Experts of a small language model: 12 layers, 3737 steps.
Below are experts of layer 4 (counted from 0) of a mixture-of-experts language model. Rows are named router (the router's row for the expert) and show model dimensions 280-319. Each number is 128 + 24 x the weight over its row's rms, rounded and kept within 0 to 255. Numbers have three digits each.
After each expert's rows: a language model's description of what the expert responds to. This comes from a sample of Wikipedia text that the model never trained on.

# expert 17
router:137113151104108151125128117099154141129123138161123114136114101139147207156131125090133142148127123171107117131135114121
Line breaks ending list items, section heading markers ==, and hyphens or dashes joining compound words such as weigh-ins, air-to-air.

# expert 10
router:107130148133155125119153175110159162123124112100138132146060092161119112102086095146136109147125129126111125176105115132
Short capitalized syllables and letter pieces that begin or continue foreign names in tables and prose, such as S, Pa, Na, Mar, N-ur.

# expert 11
router:102106109148099107129108148161152108148139127118118125099145105112165142120152089160146141122126135147154112123142129129
Word-final suffix pieces such as -ist, -ge, -age, -ly, -ous, -ic, plus the conjunctions and, or, & and commas.

# expert 15
router:129126074065139148171126122114109122080132164109128115161170134118120098108107144109152096129132092114088122160078133141
Articles a, an, the, possessive 's and apostrophes, possessive pronouns his, their, its, and was, is, as.

# expert 20
router:093144179189139138120131112108137113124129087108115162118134160145146135095147141157141109080178080122136139103181140150
Word-internal syllables beginning with a vowel, often in foreign names, such as or in Bongiorno and O'Riorden, os, id, ang.

# expert 18
router:139121154099110163123098111134138131122128110153116119180150131153142100211129157123140138154095113133101119152092113152
The digit 0 inside years like 2006, plus opening quotation marks, dollar signs, brackets and backslashes that begin quotes, prices or math.

# expert 22
router:154162180125130145108119151117132107113116140123101098122137170142166145178120105110114130172091092134108106132115132132
Mostly plural or word-internal s, such as albums and arts, plus open parentheses, periods and sentence-starting pronouns like It, This, They.

# expert 12
router:162109101157136125128129106131114170135149141110154122105105132099121148142092141150132112074112115094163106182150101152
Word-internal or word-initial pieces like st, p, ter, ci, con, Pro, found in words such as Sp-angled and indu-st-ries, plus See also.

# expert 13
router:125103131119119134137166151143097103128130151147079114113109137152136121100152133170157141142144120094119137124083091169
Labels and first pieces in infobox and taxobox lines, such as Born, Location, Coordinates, Genus, Succeeded by, and letter f in Bu-f-onidae.

# expert 23
router:137160124150163141094116111113190125155124148144103137112136123111094150116121105111133110129126145086132139119135129145
Pipes and spaces between numbers in statistics tables, and measurement units or symbols such as km, ft, kg, mm, %.

# expert 16
router:160144145122138155073162123137143116124120115105116146129143123119111134112110118103140108140127140199100119123131123144
Common adjectives, adverbs and quantifiers after articles or prepositions, such as other, well, more, early, greater, free, first.

# expert 7
router:153150122112120127135109080114125143081137128122161153108069144122124088143114130078118126167075122130125108112138187140
Commas, periods, closing brackets and quotes, and connectives like however, which, who, but, and after that end or join clauses.

# expert 21
router:096157090114153127131115100130103134147105155131137131120130093143140147136165157140130108194124147152147122143125100123
Sports words like team, club, season, Stadium, match, and place-name endings such as -ton, -ley, -land, -ling.

# expert 19
router:136139117126149129132162117098122140126088157106129139145129134121104114173133166118109132115098115106123054135110124145
Prepositions and verbs after a subject or verb, such as to, with, from, by, that, was, were, had.

# expert 6
router:113105161087142170144137142138074117137128124114117144122136120096123092128109130121110112130106116108122153145126114120
Middle or final pieces of personal names and surnames, such as Hu-t-ton, Hen-ry, Ti-ger, plus common first names like George, Thomas.

# expert 5
router:132109147114129134152116143097164110127120150176158102144139144124063155149109136119131158110116112153143163114109117137
Digits 2 through 9 in years, coordinates, table ranks and km² exponents, such as km^2, 2-003, 73°3-6′.

# expert 9
router:116110133127121153128094170111163114091108131143137149135133151105124155136127150153138133154116117123155159114098136118
Pipe characters opening table rows after line breaks, month names in dates, and some articles or prepositions in running text.

# expert 0
router:119120095092127075145138117165145087153123102148138107134151136082114131098133119089115177138154156162124140101127161135
Nouns and name pieces ending titles and proper names in entertainment and place text, such as film, album, Street, Soundtrack.

# expert 3
router:137075141117115133100115140082148124121112138126112111078144137085077208166087135166120163141109116135134107124123105153
Digits in numbers, above all 1, in years, decimal coordinates, times and table entries, such as 20-1-5, 179-9, 0.0-1-61.

# expert 2
router:106125108120135112117092103090134128145146117111154151187121124102068163168123106127154114123134139131110086093067108117
Punctuation that separates fields in lists, infoboxes and tables, mostly colons after labels, plus pipes, semicolons and dashes, as in Kingdom:, Strikeouts:.

# expert 14
router:162143137139143134113136115091119134137113139126104110172127140136123083116124067098130106138147116139104160131128125096
Mostly the preposition of, along with for, percent signs and quantity nouns like part, number, total, member, as in National Register of.

# expert 1
router:106148167128136141129075105113110105143144121126102149111082167139121101150118082114138134120129155106116106118132141123
Word-initial and inner pieces of content words, often scientific or medical, such as an-em-ia, me-at, hydro-las-e, be-mb-eciformis.

# expert 4
router:125157141123138129135128147131184152137114122171137159058166138124045128168125136124090118126090133138138151133112156096
Single capitals and capital pieces inside acronyms and country codes in tables and rosters, such as NLD, USA, ASEAN, MPC.

# expert 8
router:137122123138105106109112088094131126146119108149107140126105101159102107110118113142142126117096162113116157149147111075
Capitalized first names and first pieces of proper names after pipes, commas or by, such as John, Fred-erich, Christ-ophe, Leonard.